python train.py --n_layer=8 --d_model=192 --n_experts=32 --experts_per_token=2 --d_expert=128 --d_shared_expert=128 --activation="reglu" --moe_layers=[0, 1, 2, 3, 4, 5, 6, 7] --router_score="softmax" --normalize_top_k=true --routed_scale=1.5 --balance_loss=0.00716 --balance_bias=false --router_bias=true --init_std_router=0.0111 --lr_router=0.00201 --vocab_size=13973 --norm="rmsnorm" --norm_eps=1e-05 --tie_embeddings=true --optimizer="muon_variant" --lr=0.0151 --batch_tokens=[65536, 131072, 262144, 524288] --seq_len=512 --train_tokens=505100000 --steps=2035 --dataset="wikipedia_en"
Below are experts of layer 3 (counted from 0) of a mixture-of-experts language model. Rows are named router (the router's row for the expert), gate (a neuron's input weights, with its number), up (a neuron's input weights, with its number) and show model dimensions 0-95. Each number is 128 + 32 x the weight over its row's rms, rounded and kept within 0 to 255. Numbers have three digits each.
After each expert's rows: "mostly gets" lists some tokens that are sent to it at least half of the time. This comes from a sample of Wikipedia text that the model never trained on.

# expert 15
router:097082148113123164082075086086153169187104115081172113214143104077128128175132125107135144113099120135118117127177140100122110191121143106117146130129151119145178106115143181117122148107090139085155124077118144110147094148182189074064124090093103151155127084175164116147134138113157162149
gate0:155145100111146108098090108176080084135115137125069080169150140092071152184138122084136126178173140086152161098148119146131128135124100170083170139103117083142116084179125165140073139118139155109150116148080158134126102161127142120119084184150127108173167129116094151159080044043179151114
up0:097120154105114121106174119127160169137141099144075168082150128137152116087130133156130083104106107181114123178103176099120120110171167114133104114165141143120168180155106125159180068119101113170107186112129074080174149168120141105159147058112154117139064117125127148086204140132061100172
gate1:194112163117118164098063101129126093141091122096084084120128125132077152130154141129154151128150143163106107112131171092078116170093117121188136087118190124090128112135113143156066101104112072149125078124101076094216072071152185118162103125109187076115104117061105110118097101100076129201
up1:102158154110121141105159065113055161113141119149102154112079177116158165130117112111203136116111121184117106137157088146111145124111112091134152122110183122124175104164162117149071067138194106177081045127152147088186120067141105161127089121102162130072132127106126088118091144114091145177
gate2:188119176120121178070111155162156144092101121131136109080052092141134144149106141059075172090145063116119181105177173148164151195160103183068142127116128139113131076132066128121163138105088148141144099121095134108132135172089128142152140078128154118156118155140085129067138149143113091164
up2:099082131168118127130165140185126105209089138174108165193173128117139098133150125156162101147174122134113104131160106136153123086090135118134096114226068105116097196165109116148124106105132088121158131124119166155057108119131121151068106098131107176060169123153105123124115124079125134130
mostly gets: " In", "In", " On", "On", " At", " After"

# expert 24
router:101091124094076113160129156139193106109137099074080095129106098133118175102164172095067139093199179142096120191143131106156109141134078116099142142114191109122125125161099165095127115152156107076134150144149106130112183127151122100119145087142102120178092136092163150156081141188096084149
gate0:091149117163131119134126191078100108103135094119118133138084112095097121091097097108199139123139177073116133136103119089122143080161112147127143040118129103117147145124148165162188126156176064114044152151098144099110139120140113129108162189173071143217082156145146162105165143155189112224
up0:098190101171162114153118138102158131142154142121200112064090121111126101158103181116125148178220170107149148098123086103123168112186120136113128111128115132084141093114183101091146105133144109141146135114136123139132190066136106060125078165155100125149135121156093158146166181157136156154
gate1:194132116124121133145147134114125140120212096118080118137121184080167143175139088112080104120173126103119118075134144052106093129127123162110157153102101133138079177122159126081148099145174134156136102063084096098143111132198068080099117155095137136144133124136160133059149166097118147144
up1:083129150123139129113110150170143082100082141124122139142120095147061134046133178151185158154128156186126147174128123192152124114162163077146111098118164133126159077114130110172105120151085148106125144172172157125144190122139184194119113103132082115121124115134071143190129099168095132110
gate2:104091129100186138091107120104136103194111119173188093187101153154117162167108079156143089023145064135137130141122209151151140149136169173129159137083111124083159138198115143125141174088164148086121199105155151102147138106103135140092097115185068106084190175108114130147117103127126111093
up2:089167118131101145109164132118177120152131046121109077188078089123085164128139128066149161134163091114113087122149141077128193078175117153132157118152154156119147058185106147186138097083105128118147088136151134127099107163103110161087108079134092088087048128160110131112141147086109150122
mostly gets: ");", "а", " ;", "и", "о", "е"

# expert 17
router:072119096122127135142120162148059177135095117195089121134142137097127218163149080161137162142123156078089124103148145139097095105109085132149084161133126119149144148138144111060184133140124135100108171143145129113163133076114071168133099141115094130167170112066046158084164150088104122108
gate0:130117128194131121128130144143137131117133112113170143130183114118083083104134112142167132145132136132128095098102142116205180169117103135169076052112194112152128165198138132111109120134107108139097104123102113126142129118189086105185105097138118119126083161106165201070142036147085150156
up0:070082152152106157155124123116075161150124134138096105146073179172155145168081074108120136154110118122107188119141078081147117112135140140115146156138098123143131109079143152102113114093104136108127121118208112128171129141084166127081172097097169162104185120182157093161157183134171153103
gate1:128178133137142184156087081104079123150157113140140116161094184154128124107078174109121156119091100090146160108079040099124164214158117168119121056157185109158119087127090141123095085118157119099144135128072136130146127173152133142129112136176128142060157108135131090177129153143135119130
up1:111119131119129159146120083090065071131203137136120145151113114147130120132126178112085109152148074146123169049092139076140114151116143170146123116150188141114120166105144136117118106067159142160109174096131124135048139087123132083122142082117169110108115081138105142135174160096122157117
gate2:148087139099112166129184143081074115190135101182075139196140145108161141160112137093088076156127119118112185099137138105119091064095114140143133129110105170137113142118145145111075122121059077114056137194156077144102093188183195178103133172101139117108152087148059098139163105159108102086
up2:161145122118088177115146164161130125133123149079113131180206066113153201138119120151136140170131153160146101162151136083111122125177122089097132130113090071125145120096150065101128088122114102168118087141139127123122097099118084142178104137119112137127119073133129126126174107143079097097
mostly gets: " was", " is", " were", " are", " has", " had"

# expert 7
router:113183096160145101135147150103177125053191138106125073106145171145155157167130133114113135180105097145095153159119099168094161087115124132136113175109116220151095085072162126163071133140122174145109148149154138117086179167174090160145073161162166128104080090099147129091163114143172086157
gate3:139106149117108151096085138127164133157184165136141133093126155113110113148109055079126081115129127084078176118167067125129152108110140110136137082093161149084119187107150098100155196154140158145090133117166153153113070104074105111133121080145128179074105185108130060172126110129127170165
up3:136093162117090102097129084051145087164134141098126077096171134145124077158128162150156143119138146160163172106111163094061111075157100123130203094104074111080126103139108057105150150118165112180095103165152103169112166162154126096110036103169103128087162106137132128093129091101172133166
gate4:198072186104128143189145072099168157116145162193143109095091097049112171122111118162127190173148172105144116151114128143167147132164133147135112136092169138209058180103156123124109125124121143107109127128119116116159160141128160097167130135080105116104115093109178103066135116157111135085
up4:126126131131063077190126191122123140159106143147170121151133060178106136092082180112101068167093123080143129192114091157125084141133156074087111143110095155159108154173107172090144096116148115080133088110147195105127120097132125125064164108137172152125199124108109186090109128088116168158
gate5:204155189169135170179098187098116108094190122090142104131138138215110175140125119137060086157102092143097124140166088107168151122172083144113125112094150190081086113101184140133078108129081106134136138163094221163102099086140149144136138131082121117090077091091106142063206118108132100132
up5:166136166146119159174116155093111151086179105081135112141161109152128167067146159127046166112117129131142099126149103094171144191151080138100153120085172175113088096144128161138090153159057134127160093122140142111111082159143115124168100164067096138129092107125130106113219175101145094150
mostly gets: "==", "===", " ==", " ===", "====", "Personal"

# expert 0
router:126092085120151139134126183111090207155089114092161194072068178133120116125152167129072140142102093140114172089160123070093104116131121104087081160122155121131139172173133142137151157127087174075104180156146114137139099076111121160128098124175134201091125100088174122089126141102145129084
gate0:152116115136114108132131074137145134124136115123165151120144113111162190085194106110077133143088107068171100135128142087154030083129112134162131093108130155122195171160112126138132126148110143157080205178122067156053148135145179086126131098091125174105130139131129094094133172137118193156
up0:139164083147112143173096066131139134129074134113203173089129079098107149147179135130069106152051095104159112132099152147115081108133103150085124132088179116158163119094130093168134118116118143151100163110145081155066098154125162172097130117085107149096092150131174140063141136099109211167
gate1:103112121098097106143119180076091082158111124099042140108177140096120142110095116170121125171134142177129101077103107105079152121152149243076112192129131111093155152122124192096102145089045150100128123143122151157177150100119137144143092121137162170132069108129087167108152136135122112070
up1:130090145135112174131128144155096124111113071136092171122169142146044167096054093178110153140167124157132124072100084142103162100118132192083106160109152097114140080136133141067136173137123123095125130149100174171113139114127154148133076136163147101114101090114158164089130072128156128126
gate2:163133154096137084130089206085093133103178166160153144110191189119103118150172103133048138090143147130122115146124091198169101134191147144139119153120147091087138150100153122072094119148134132088158155074143136150139099119105170090193092190082115130131154160107146111156073155120136117118
up2:101152119094122095151086107125153108134167156097159109151074170130138078129185147093139104176118127102141106068134130184140119129128110142176130056152096130110132107152146159124107168129114078193132152117142144131135202133151132142091156063142109130094102155124126171161115087191169139064
mostly gets: ")", "%", "}", " km", "]", "\""

# expert 18
router:087118139097131127090158116139121059118119140144151101147157081121131094146126175095128142149117120153132118126168163161115090130149172107155152121132140100109132132146150129140135115118094081154039086144094122154110059192189106173111142129080156176116131066105126120106078130133126101093
gate8:047082169068128086162111120186169125145167068117143107125121148114086128147115136126121109125088079144166150111133117125132095131131120207130140095159145110133044138120115150137125095171043096145069094155088114129142096120112087150108143102069160114127124098108071152168100137121142108146
up8:048121072120150087180080114139143137113123144177156075062136091134118108157177143162070117145152187090144120114153083123064093099118088134138088070118126147152101124134148131165132132150099104156128094175127117135139086097109118138129134103149170086112146155130142116120093153135123101099
gate9:091142187132109114157128192164109116105093175143156137073148189133151128088092117149091109126143135084117143068178119140166122135178131158097157152176139055116107128140201112129150129101145123148113131137119071148155110099143111151096110169112126114145189174176150202188089107070048106178
up9:085144120143174053126155141090106105167117176147137198095104163113191095131117095116182133135150160113164144099131117099147126123127135143109136168154127089104172199081104102095154157175102104131137079065141177122157145100134138131104160148153148138145157170164104113200059083143145141141
gate10:223120101064131111117127091178149052120130165122148151122144135092147121079064076125180138178150166196182153139085134131171184134139105163106064100172084073156073071173093139154136148091155153193121148125087131093138150125165147137109132102124136096143102047125088152117093127163116134144
up10:075150116187148103102159113101138162145129087134107211110107129148103099183120151122126148064174129104126104148196123134113142161143173115151181148103173211114137128106138082139156079158146092041162088073181086143170136140133154130133158070131143176109152143080123088081124163152158107188
mostly gets: " political", " present", " position", " power", " design", "present"

# expert 21
router:165138090075129098183097128103075103164144135103148120109092167136097104138131099124166094111096166125074110152171130146123093145139128115082103139096095099116146103137050123144062160125096091150178113111170142137106166144159109151154167105063140162103160166112125153146125087152095179128
gate0:128082192148172122135117164152103074139132114118138147152083142142086088129119127121118106162115136118162161155198133143135123128103171139139152146117096111135097137133159102127099200142074088131133137187064101063168167121132136123146110096106110111150148108139100165075180110123090177156
up0:143109162141097106086144131144112107145106106080122147130081154101105125162167107136145161152103119076094176136136138073113145123123108135136140130090134169154128157118161070154054112151127047072087118095100129094134074183121179163092154143114101149114110077104125172058106067096125119150
gate1:088104095073163135092141193085061162134128076139096128107137056155148119149144110116102199171116149086144098151167129153080096167133093186122086147101153172093099161167133088085076094157108127128157152107071111129141106087146115107162154120139129121096167089144102137114073134104098198183
up1:131159127054108163150137207183094111121143112116098171099136081163184134200096113157142128147125153067176080140145168153111161171136135098134110161095139180144077138164129095140095124103093123134160110091121143094146070092126118123146158111139183107082111138107176142141109134145078125143
gate2:127196121126130130108143139122135110104140177137166102123126121129117133105107150201068108152154158143109166119153184160090114197188160111151167118110107133119143101100140106108073117163101083121120135155075097193135188096178183168068160081108143120116130127067074136084123084097126111110
up2:120154113121198087130123137123135070126120194093073090160143177131200080161150103195169139143156157137120156117133145126116134109224186160138145081145123167103159149168153144132134053146082142160108109118134062111081154100181085162096135166091124076092130154110120087105105149144144177138
mostly gets: "ec", "uc", "ac", "asc", "anc", "inc"

# expert 2
router:137155154150154112133103123161143096168090189103133102105116086187140082093109145177071159108125131150150119184126097086156114153102147120139148047082119176139142082155136118137074111153136136132164111094183136150125201137142096148142128119185124137118119158078144145148179132159119112151
gate0:179079140161103144135158079143156140135146136138148138099142144105135113151151106124082089134112161139162121151147141105112224130135140058167078136155128097099056135136108212105110132093122129132130112138127138154139118077157222136164185107070162108144152063088137098130136118061097132106
up0:101152099067118134126142177154146146155104128097137119139099122178140162108102101112089032133086116176099114072133176100100121140128162027077161149096174146143095121098190117073137139078079165101161060135137118164136131106128171103108168105136101133101166091154086161124122181098141201128
gate1:191163149091089140146136163179124126109141159097154104105085148071087095117101132085106193132138082137106190167093095162116107164119084169179160133138130130119092131206191122040098116120160168124082137155070099082133078118160166127125148130160152116128178187145177131131138076161102098081
up1:111117108129076145084099136194164115137137129109130132100149134128118155145161164140130185180146155143169067147099178130125122106170134096096103166169144187111127140109038105077106198168116141140165152068135128126135158140127152142096163077090076113149133137155116135124174192091177150058
gate2:119164098151210133097075098180160106147122208151105093159140119161158130133172104132148161168130153085161114078090140132140138116102167108102105153167101127174152171155137158059111087157135075188125130204166133118128126134132136122108138187106090110163083166129152103064066184083167088064
up2:078143128165212160131191117194182130130143119110118086162183158103151131154132147114111176128163096197150116158123122125191139162132093148138139159192141192157171099127099088132097181133160114148142095123079102144094140106126103186070095127118100161180086175091094107132159155133167162064
mostly gets: "on", "ner", "se", "ani", "ko", "za"

# expert 1
router:192107185156138113127131151132175140104130062107137111119148195073117118157141084142134168161105180105096133133110081064110141106130159139185155116120101118165149122111156127098168126202108118138161127092079114120101126116068179139091087111117103104191078159194059112144135133048130128122
gate0:148116162129134101107165130128142054145131095109106086144158202133176115120134147143117093096147128135082068173053140103084148143103095172161121089092104065096086148161120095168091135166089082210122122117159145139181131183172128141182112141134120113098142101150228090122154087122127096161
up0:083170077095115152125068087153102140074138092135100093143114064128085110149086108116130126111105114154129221115169110120170149046143118066120158122119138182101153164168088165128130160075151121090128114113124152138124119134075174121124158101144151109137119150133097175115152183152095136185
gate1:178130083135171108101154130128172158177104172171031119102100144115128121176146166072116150175149153094152167107113136139084121107177151124212122117117164087125120228081156134082108150122093102150110140155121090142118082128117101168140166126126140128149109144138144120143066122107093155077
up1:089133116132131143049147169085153112125129168096154139068166109095143111121121164125087131067089137126133154104064177102124077159078178149162135198065119117134145124164145118175161100130188127115108092147158119174097108133204134132162177058102089157120175148105063153153129074069112165158
gate2:170153192081153184138059084088116071131154140138169121101180114150125116074166155081120117090131121124140123094116150112133092178101107130099167095126144210110151060093112090160177119169150111165155128135130146172150102128166200122093135146147098145126131126088161097094139111175166146112
up2:130111118086129122078168115139142168104125127088108141143081106168128118125088108118146117097136178125127170169150128074174171078114113118056169108116105155145116063153133047186146131199160141176115129135061066064131107079120137144140146191119135092148107168082110070087135135162088159102
mostly gets: " on", " from", " at", " in", " over", " after"